config.yaml
hidden_size: 128
d_expert: 32
n_groups: 4
init_std_router: 0.00852
num_key_value_heads: 1
init: "normal"
beta1: 0.9
batch_tokens: 131072
max_seq_len: 256
Below are experts of layer 5 (counted from 0) of a mixture-of-experts language model. Rows are named gate (a neuron's input weights, with its number), up (a neuron's input weights, with its number) and show model dimensions 0-127. Each number is 128 + 24 x the weight over its row's rms, rounded and kept within 0 to 255.
Before each expert's rows: a language model's description of what the expert responds to. This comes from a sample of Wikipedia text that the model never trained on.

# expert 8
It responds to: Final word pieces closing a partly split word, often place or team names, such as Houston, Boston, Hampton, completely.
gate3 [127 120 140 150 126 145 132 126 156 135  98 110 149 119 128  98 163 153 143  97  96 134 148  99 151  84 156 130 120 108 129 159 104 138 160 142  90 167 146 121 128 127 165 111 128 123 171 146 176 161 126 114 105  93 126 100 140 145 133  95 131  95 126 114 137  70 102 136  88 109 127 167 134 112 172 105 165 125  87 136 128 120 155 166 158 120  90 130 156 115 149 135 114  92 140  93 142 153 161 119 119 156 159 134 126 113 118 137  95 134 120 101 130  97 195 119 138 126  69 138 133 132 119 118  96 137 152  91]
up3 [133 139 133 185 101 146 139  90 122 123 110 147 134 102 102  97 126 151 129 108  83 141 135 101 160 126 141 132 141 123 136 170 101 161 146 187 135 184 143 122 127 138 147 136 165 136 164 147 150 132 111 105 100 107 132 109 118 145 134 117  99  99 121  92 157  98 130 131 117  93 120 152 131 109 164  96 153 140 111 132 133 129 115 129 132 111 112 129 145 137 123 173 121  88 120  94 114 137 132 112  92 138 147 130 122 120 137 111  75 109 133 136 107 111 200 128 116 122  82 134 106 161 156  94  89  55 134 137]

# expert 34
It responds to: Table cell separators and middle pieces of words such as br-ut-al, Univers-ity, princ-ip-al, Tele-gr-am, Const-ant-inople.
gate2 [136 111 103  99 100 146 119 146 120 112 149 130 106 107 135 134 137 148 160 112 116  97 143 149 140 119 134 168 144 157 124 127 136 133 120 125  96 118 138  87 169 114 166 163 147 163 132 143 116 160 186  85 122 109 137 143 130 123  74 132 128  88 120 138 149 151 103 125 107 108 156 165 115 161 179 116 127 140 109 140 130 123 176 160 162 122 153  90 132 128 113 106 139 113 108 117 119 161 125 178 146 137 110 140 134 107 158 165 103 151 163 106 184 132 140 129  63  89 146 138 146 138 111  98 111 157 144 103]
up2 [134 117 125  88 122 105 123 104 158 146 104 133  54 138 107 131 148 123 130 164 125 151 118 123 116 164 108  90 138 129 141 115  89 116 158 152 113 128 106 134 176 131  90  97 125 102 122 121 178 136 143 163 156 164  95 174 106 123 156 100 146 164 140 111 107 132 142 105 109 144 122 129 113 122 129 137 149 122 163 109  94 107  92 180 111 150 130 150 133  78 152 127 145 100 148  79 172 125 104  97 120 104 122 117 110 100 115  91 143 122  88 114 118 152 113 141 131 104 106 134 147 136 134 148 147 149 177 100]

# expert 28
It responds to: The ar in le-ar-n, closing parentheses after birth dates or ages in biographies, and capital initials starting names in infobox lists (B-ob).
gate1 [125 156 121 164 153 159 124 105 117 159 143 132 139 204 129  90  90 120  79 117 165 105 128 142 125  98 129 160 151  95 102 164 194 119  85 169 127 115 124  91 156  99 140 112 154 137 132 133 129 136 145 147 188 125 135 162 130 125 155 126 147 145 120 115 182 148 108 122 136 137 117 105  96 138 131 132  98 170  79 126 140 143 112 112 138 132 120 136 165 136 121 120 137 135 142 140 134 120 130 106 166 151 136 100 112  95 109 153 124 138 134 125 117 125 112 108 125 138 119 139 123 121 166 184 109 182  99 126]
up1 [161 142 126 153 118 113 143 168  93 140 125 132 107 144 125 175  77  97 114 111 165 136 125 158 128  99 138 101 119 103  64 107 147 140 124 126 140 135  60 128 205 147 143 157 127 199 131 148 161 135 125 113 190  86 141 119 136 144 104 131 142 127 131  86 176 151  97 140 109 115 107 122 133 177 119 115 118 157 112 151 135 133 112  90 130 118 130 107 161 118 141 124 142 153 116 124 140 150 145 144 150 122 102 120 140 146 104 148 144 145 105 127 117 117 130  95 144 161 135 138 144 136 150 138 120 118 106 150]

# expert 53
It responds to: Pieces of words in biological classification text, such as Ph-yl-um, spec-ies, Caenogastrop-od-a, in species lists and taxoboxes.
gate1 [137 124 126 129 144  94 113 126 102 151 107 122 173 147 111 103 128 170 138  92 128 126  83 100 151 102 139 153 117 168  95 107  62 112 174 119 133 122 147 130 143 155 114  92 101 141  87 132 112 130 158  98 145 104 140 173 158 135 166 157 134 103 136  96 131 133 149 133 113 125 150 155 125 124 134 134  96 155 139 156 123 122 148 139 135 128  99 170 163 129 123 150 106 120 148 134 177 106 165 116 151 148 130 139 139 136 132 138 143 169 183 116 140  87 171 134  92 124  98 100 124  93 114 134 126 175 143  89]
up1 [114 107 136 172 145  66 163 110 112 137 116 126 162 112 134 155 120 134 161 111 131 132 114 129 137 158 136 106 131 148 111 115 117 104 173 115 117 125 106 123 108 144 173 147 100  81 103 113 112 103 162 120 141 108 128 148 156 163 148 132 130 140 163 106 101 145 126 137 112 155 131 143 111 118 107 134 136 119 137 177 174 138 129 115 150 114  75 141 116 142 185 146 133 115 117 152 127 129 170 146 164 102 125 138 115 140 124 142 138 148 203  98 127  75  92  95 129  96  61 117 132  96 116 126 110 117 138 132]

# expert 19
It responds to: Second piece after a single capital or letter, completing short words, such as o-il, h-ot, H-on-or, beg-in; also which, New, not.
gate2 [108 118 172 134 124 135 117  59 113 129 100  85 162  93 108 117 135 117 196 136 133 119 100 170 118 106 105  98 134 138 141 168 132 131 142 162 127 129 151 141 134 135 146 116 127  97 157 129 101 149 127 178 151 129 141 126 161 144 121 132  98 127 145 145 114 146  94 120  98 114  95 130 108 108 118 147 121  95  92 140 150 107 144 174 126 112 100 108 113 152 123 159 100 131 164 151 119  96 120 129 112  99 160 118  68 106 104 118 130 127 124  98 117 123  93 174 101 120 115 143 124 113 147 195 140  94 142 141]
up2 [143 171 111 105 117 179  63 130 157  99 127 158 141 133 137  96  92 127 105 157 114 154 101 157  98  89  92 104 116  84 138 163 137 113 114 118 117 122 131 125 120 122 122  94 155  74 131 104 145 134 142 136 105 119 126 133 124 143 123 126 154 164 163 112 120  95 117 136 160 167 122 110 141  93 105  85 173 102 149  99 119 144 152  97 177 127  76 105 108 122 117 134 140 155 129 144 153 151 120 128 136 143 165 134 109 134 135 136 116 131 105  92 118 153 111 145 133 125  91 133 132  71 128 142 100  83 121 120]

# expert 62
It responds to: Early or middle pieces of words and foreign names before a suffix, such as care-ers, pr-is-on, V-et-erans, Coet-zer.
gate1 [133 140 133 137 121  92 123  78  82 119 141 137 112 115 166 103 113 103  96 138 117 125 142 118 117 119 102 152 125  81 124 134 150 112 149 119 140 135 107 139 183 106 138 140 126 162 125 115 112 137 127 100 186  97 162 110 152 102 110 156 137 135 111  95 123  98 115 143 124 118 118  87 125 143 141 132 133 166 153 121 152 172 123  89 128 170 133  98 141 105 119 149 138 158 143 140 156 126 106 169 154 154 128  73 118 123  74 171 118  83 145  98 128  86 147  93 142 132 150 179 104 160 140  96 121 111 120 117]
up1 [118  84 125 152 154 135 143 162 151 125 106 118 150 123  96 171 175 147  86  96 100 127 100 112 159  79 169 118 136 183 164 138 103 133 159 140 126 137 141 122 104  95 138 133 138 110 146 102 131 149 130 133 106 140 165 168 141 143 135 130 143 113 145  94 106  69 172 153  83 126 156 103 111 113 150 130  73 119 130 120 107 142 151 144 123  88 124 150 107 112 152 113 133 133  85 137 127 102 128 111 137 134 141 149 103 149 127 122 165 162  86 142 121 138 140 156 118  81 138 136 147 131 110 148 130  77 144 125]

# expert 38
It responds to: Opening stems of longer words cut before their ending, such as establ-, commun-, reg-iment, co-al, langu-age.
gate4 [149 112 136 140  97 131 102 126 106 126 129 138 106 153  99 161 153 111 153 153 186 115 144 114 144 139 154 157 137 165 112 103 169 103 122 120 123 137 144  91 126 115  97 130  87 148 124 128 154 141 146  99 138 148 122 175 150 111 104 122 103 131 123  95 155 136 101 121 165 116 148 152  89 134 142 130 156 134 124 124 119 142 194 171 104 147 123 156 110 103 135 140 123 131 127 102 125 159  68 158 113 144 106 123 128 118 118 148 117 146 123 120 185 164 142 154 117 179 106 117 196 141 112 116 164 168 151 141]
up4 [176 131  90  93 120 108 133 149 138  85 118 134  93 157 163 150 164 144 134 174 143 135 122 136 159 153 164 150 129 122 116 115 144 103 141 136 185 140 152  82 129  85 135 110 142 145 144 129 164 175 133 103 110  80 149 149 143 156 130 141 133 137  66 116 114 122 147  86 134 102 104 141 123 155 127 134 150 132 128 102  90 121 129 147 133 129 137 132 137 136 130 123 124 107 111 141 123 102 117 129 147 116 114 142 140 112 136  89 114 211 127 154 169 144 125 108  82 135 170 123 166 126  93 118 158 108 133 149]

# expert 59
It responds to: Second letter or piece after a capital starting a name or word, as in Choc-t-aw, C-z-ęstochowa, Chicago C-ub-s, popul.
gate2 [173 139 114  92 122 143 118 134 135 143  84 160 124 124 141 103 163 149 115 158 121 120  95 125 137 118 106 104 127 162 104 109 128 110 160 160 128 117 124 151 146 127 134 133 124 124 136 139 113 173 138 128 131 148 121 139 153 135 131 110 142 155 123 112 144 132 139 115 133  96 152 111 119 118 130 131 128 152 160 124 183 140 153 119 124 176 138 115 191 116 101  99 155 166 141 129 118 112 148 119 166 140 172  98 139 136  70 161 149 149 161 106 110 167 163 148 103 124 102 179 153 164 115 134 136 204 171  93]
up2 [144 120 112 122 128 112 120  98 165 148 101 130 153  96 127 132 140 152 119 136 118 157  94 105 108 147 111 124 158 119  80  98 157 116 160 123 108  99 158 130 137 132 130 133 147 120 103 156 113 177 164  87 117 151 114  86 124 153 136 135 190 133 110 121 154  98 150 117 140  96 148 116 148 140 135 143 128 179 160  70 136 158 108 113 127 115 147 114 172 123 118 106 124 139 124 171 134 122 128 114 174 134 150 122 116 126  98 124 152 151 153  81  90 135 141 117  82  84 137 131 144 184 171 129 124 148 153  96]

# expert 5
It responds to: Last piece of a multi-piece word before a space, often in place names or adverbs, such as Rhod-e, ultim-ately, Wol-ford.
gate2 [119 135 134 128 100 153 112 150 126 169 114 105 123 133 128  85 174 156  86  98 144  93 137  88 121 139 107 167 101 151 132 132 108 124 111 131 147 124 141 106 112 148 164 140 106  99 146 181 105 150 118 103 139 171 115 158 177 136 138 115 138 149  97  97 134 138  64  96 150 146 130  99 138 118 147 109 100 142 152 140 128 130 136 130 124 138 101 132 165 197 129 120 145 121 121 142 102 106 122 107 126 134 139 127 135  93 171 133 104 180 140 117 136 145 179 144 123  85 135 139 119 132 139 152 112  96 157  75]
up2 [128 122  98 101 133  94 109 129 127 157 115 102 118 161 121  96 126 133 163 175  93 150 116 122  93 134 107  94 100 129 130  85  75 102 150 143 149 141 132 152 134 150 168 155 126 133 130 135 131  89 137 123 117  85 114 105 123  84 150 127 147 121 120 160  96 141 141 119 152  59  95 113 141 153  87 147 140 109 128 113 103 117  71 124 118 165  93 147 150  93 135 134 129 144  93 121 147 133  95 150 106 103 154  95 108 140 141 131 137 112 129  92 109 175 138 121 159 135 168  96 107 101 144 114 119 138 103 161]

# expert 52
It responds to: First pieces of words right after the, a, or a comma, like gen-us, od-orless, und-escribed, trans, pre, sur, often in taxonomy and science text.
gate3 [143 125 117 127  81  67 109 117 119 139  99 138 135 126 145  90 152 114 139 132 198 118 152 104 166  93 115 160 107 166 114 140 117 111 153 131 146 163 120 166 138 125 142 140 131 137 144  82 135 114 172 146 129 118 123 115  95 129 127 170 160 147 124 151 151 144 119 120 140 128 141 133 161 114  99 135 155 177 101 110 113 131 101 127 152 141  56 191 106 126 135 131 121 114  99 150 158 127 108 116  68 116 105 133 126 107 132 108 151 117  93  92 113 108 131 139 112 165 127 116 112 134 135 144  88 125 124  92]
up3 [131 126 121 111 165 154 179 134 111 154 144 108  91 167 167 139  66 150 115 122 105 108 138 121 125 136 111  98 151 120 125 123 148 106 125 117 116  67 133 130 136 147 101 151 137 137 150 115 118 143 126 125 128 117 144 108 138 145 111 121  97 131 128 137 107 126 167 116 122 122  94 119  96 139 143 138 101  91 137 169 140 159 157 162 100 135 181  53 152 155 148  86 123 130 137 162 113 150 152 174  93 139 170  94 122 162 113 159  92 125 134 168 142 131 102  98 115 147 141 143 118 159 116 160 156 121 134 133]

# expert 15
It responds to: Pieces following a capital letter in names and titles (H-ot, H-ong Kong, H-ard), plus not, New, and table separators.
gate4 [163 104 136 119  93  91 143 107  80 104 131 115 107 116 185 114 141 152 107 145 126 118 179 145 146 166 114 108 152 139 106 153  98 108 107 123 144 126 145 146 100 125  98 112 134 118 115  76 200 148 113 119 139  73 133 140 122 156 117 119 142 128 155 153 158  92 128 109  94  79 124 110 126 148 185 117 116 151 104  93 143 116 144 129 116 123  81 166 113 130 134 135 134 174 114 145 142 129 142 174 143 156 130 138 130 110 132  89 130 162 133 114 138 124 113 131 151 136 140  94 134 116 185 128 110 123 109 121]
up4 [110 172 135 138 145 176 141 139 136  97 120 131 176 120  72 122 115 131 120  83 171 154 154 120 179 105 131 130 123 136 164 103 143 139 132 152  98 163 116  97 142 108 126 111 158 133 142 157  94 109 113 121 149  89 126 112 126 140 176 107 124 150 129  94 138 119  96 143 128 133 160 133 159 149 107 127 132 161 139 144 146 128 144  87 103 118 175  64 140 144 141 130 135 117 158 121 120 147 118  80 101  94 141 101 123 121 110 114  77  79 133 156 127 136 171 153 102 110 102 160 118 109 134 115 102 142 140 134]

# expert 12
It responds to: Inner and final pieces after a consonant onset, especially sp-ent, sp-ell, sp-end, plus endings like ful, al, ing, ost.
gate2 [170 108 136 125 121 112 156 127 132 126 125 156 175 104 115 136 127 109 119  84 111 120 120 156 160 119 137 118 163 118 101 159 154 132  91 119 149 131 168 104  90 126  93 149 153 141 132 137 107 153 141 119 146 149 131  87 150 193  96 106 125  77 135 160 121 147 106 112 109 143 106  73 110 146 119 152 129 135 125 114 155  91 115 138 169 136 102 121 101 103 103 105 147 160 123 136 168 141 122 130 115 134 147 161 162 132 169 130 145  87 137 105 174 137 131 137 115 114 118  86 169 145 191 144 145 143 132 147]
up2 [128 108 121 101 103 168 132 117 113 137 190 157 144  91 116 145 109 152 137 123 146 129  96 134 195 138  95 131 121  94 120 126 118 138 118 149 133 113  99 101 121 151  92 120 128 130 147 112 103  98 153 134 105 140  96 110 119 129 100 124 153 138 112 124 117 113 129 122 128 104 122  94 128 115 126  94 159 125 137 169 130 134 197 107 142 139  58 137 152  84 102 107 146 145  82 131 122 152  98 115 141 123  97 126 136  87 155 136 130 145 132 111 202 157 118 137 134 129 141  94 118 115 146  67 142 119 132 156]

# expert 1
It responds to: Middle pieces of longer common words, often after a short stem, such as res-ell-ing, res-ear-chers, centur-y, ch-ann-el.
gate0 [111 122 116 116  97 157 146 141 107 138 150 135 108 126  96  76  96 122 145 127 133 103 164 145 106 119 119 117 126 157 118 134  97 114 125 164 123  61 147 150 128 101 143  92 100  89 109 132 149 107 143 150 120 143 101 131 141 144 148 129 129 122  94 142 168 175 119 102  76 133 149 116  69 169 113 152 114 140 108 117 144  97 139 115 114 164 152 159 118 188 156 114  98 129 129  99 126  96 135 155 166 142 155 124 141 155 142 151 159 124 139  95 126 105 115 129 134 181 166 173 118 133 127 111 134 147 109  96]
up0 [168 117 106 145 143 175 167 134 124 150 118  96 128 145 128  99 123 122 132 132 110 140 132 130 125 102 117 106 136 117 147 156 111 133 146 162 130 114 125 155 160  95  90 110 123 136 117 104 129 125 140 130 111 135 143 118 147 105 141 129  89 117 165 154 127 148 127 125 137 122 171  88 161 103 150  93 155 140 163  98 106 127 126 101 108  92  93 105 153 143 154  89 126 109  94 104 161 150  97 138  86 192 111  77 126 160 113 122  72 158 124 105 157 146 163 131  96 195 135 133 109 127 123 133 157 101 151 118]

# expert 58
It responds to: Inner pieces of proper names, mostly British places and clubs, such as Col-d-field, Col-er-aine, Col-ch-ester, W-els-h, Ger-many.
gate2 [133 122 132 133 157 100  95 130 135 117 122 100 160 164 101 145 193  70 143 138 126 105 158 121 110 108 150 106 128 105 128 149 137  95 162 135  98 101 110 133 135 118 107 115 138 125 114 120 181 133 167 118 152 135 129 119 144 125 107 114 116 144 138 100 109 193 108 143 125 131 107 152 144 161 204 124 143 114 133 103 164 123 110 132 152 134 149 139 106 100 150 163 158  97 115 153 169 132 111 133 132 137  96 114 164 133 110 106 106 129 130 133 131 132 105 120 124 131 155  85 161 119 165 123  98 133 192 172]
up2 [137  95 162 130 100 112 117 164 178  97 140 140 169 181 135 173 154 122 138 135 129 106 135 125 140 108 134 153 124 113 113 119  85 146 139 114 140 145 154 124 154 134 111 121 140 132 140 139 133 139 105 142 171 102 161 137 105 131 126 139 100 130 139 141 190 153 113 127 101 133 101 106 147 120 170 123 156 156 152  89 120 120 129 164 152 129 158 101 121 100  65 118 110 136 155 120 142 136 123 128  94 138 104 146 140  98  84 139 124 157 157 152 133 106 117 148 129 126 134 124 116 142 107  43 170 103 126 178]

# expert 37
It responds to: Inner pieces of words in infobox and list lines, such as On-t-ario, Or-th-odox, Loc-ation, Con-test-ant; also many uses of the.
gate1 [148  69 164 137 121 109 158 115 149 162 127 126 160 121 160 105 170 128 107  87 128 128 120 127 163  97 154 148 108 142 118 152 127 115 133  82 160 136 166 143 121  84 118 167 135 144 164 100 167 145 142  98 153 115 124  97 111 197 143 106 125 144 185 104 153 159 116 165 125 108 105  88  94 127 138 125 124 122 145 139 142 117 133  90 138 104 193 140 174 128 127 134 126 157 150 143 153 116 135 130 143 156 117 135  98 125  95  97 156 115  98 139 117 130 139 139 122 126 113 111 107 153 136 101 115 130 122  98]
up1 [ 96 100 112 123 122 122 155  64 123 107 115 176 111 175 144 116 116 110  97 132 109 142 170 124 159 111 167 141 148 143 133 153 138 117 213 144  79 122  95 121 122 148  86 113 155 122 150  95 179 107  94 103 124  79 156 125 138 150 121 133  96 125 131 150  94 129 135 132 144 109 128 118  75 127 119 126 136 110 120  96 131 133 164 125 129 134  85 118 142  94 144 140 118 115 158 139 115 108 108 124 124 108 160 144 145 136 115  91 136 107 117 105  93 135 121 120 129 110 133 112  56 136 136 123 118 135 148 125]

# expert 7
It responds to: Pieces that finish a noun or verb and are followed by of, to or in, such as l-ack, l-ost, T-el, f-ear.
gate3 [150 108 122 124 120  89 147 114 167 145  82 121 104 124 122 146  77  98  79 101 140 127 155 114 134 135 139 133 121 136 116 180 124 137 148 146 113 126 189 131 137 116 155 115 128 151 119 126 140 152 113 138 119 155 149 152 145 121 108  54 156 147 182 129 140  89 111  73  96  94 152 131 130 129  88 114 135 112 152 123 169 119 138 110 134 130 133 101 163 103 118 125 162 119 116 103 138 164  88 144  58 127 103 140 124 122 103 128 124 119 147 127 109  78 145 125 117 127 144 154 162 107 147 136 109 145 114 102]
up3 [158 104 112 129 137 100 148 152 135 113 101  89 115  81 205 141 112 116  86 109 159 110 164  97 144 124 150 124  91 106 121 169 119 137 105 114 140 123 128 126 113 164 135 118 118 124 137 122 122  90 116 110 136 170 141 170 128  83 107  89 135 113 139 134 124 106 157  73 109 102 176 132 142 121 106 148 141 106 120 121 174 139 130 106 134 116 125  88 147 119 109 109 132 114 103  99 108 161 126 147  86 134 126 103 132 133  91 143 114  84 174 118 104 131 145 108 120 114 116 134 183 124  68 135 130 127 131 125]

# expert 42
It responds to: Stems such as iter in Mediterranean, ist in minister, politic, commun, establ, film, record, often in sentence or table context.
gate1 [121 140 127 125 122 139  62 131 156 107 139 136  96 106 151  98 104 142 140 148 146 134 165 123 136 126 162 142 149 137 127 161 117 108  97 144 168 101  86  77 119  75 133 117  77 154 165  94 149 112 152 137 103 131 114 106 144 104 100 152 142 146  89 140 127 127  86 126 119 123 138 104  64 153 146 128 107 125 108  77 130 133 121  97 155 127  90 138 125 123 126 169 131 111 128  98  79 117 136 137  94 149 122  83 116 143 103 135 128 122 170  99 157 106 155  95 110 117 128 121 144 104 113 167 129 127 111 110]
up1 [115  92  90 133 126  88  84 137 117 120 145 109 105 115  72 108 142 143 119 160 151 120 161 107 132 118 149  99 120 146 115 177 105  96 113 125 156 117  91 113 128 103 153 122 124 138 163  61 116 108 123 149 112 134 111 134 160  96 133 137 134  88  96 123 123 130 106  96 117 118 130 107 104 144 160 134 110 111 112 122 138 124 125 168 146 103 137 163 121  95 174 170 140 101 115 114  96 135 130 101 119 109 106  99 104 166  98  82  97 121 183 110 178 110  88 100 143 144 123 124 144 117 119 146 134  94 128 122]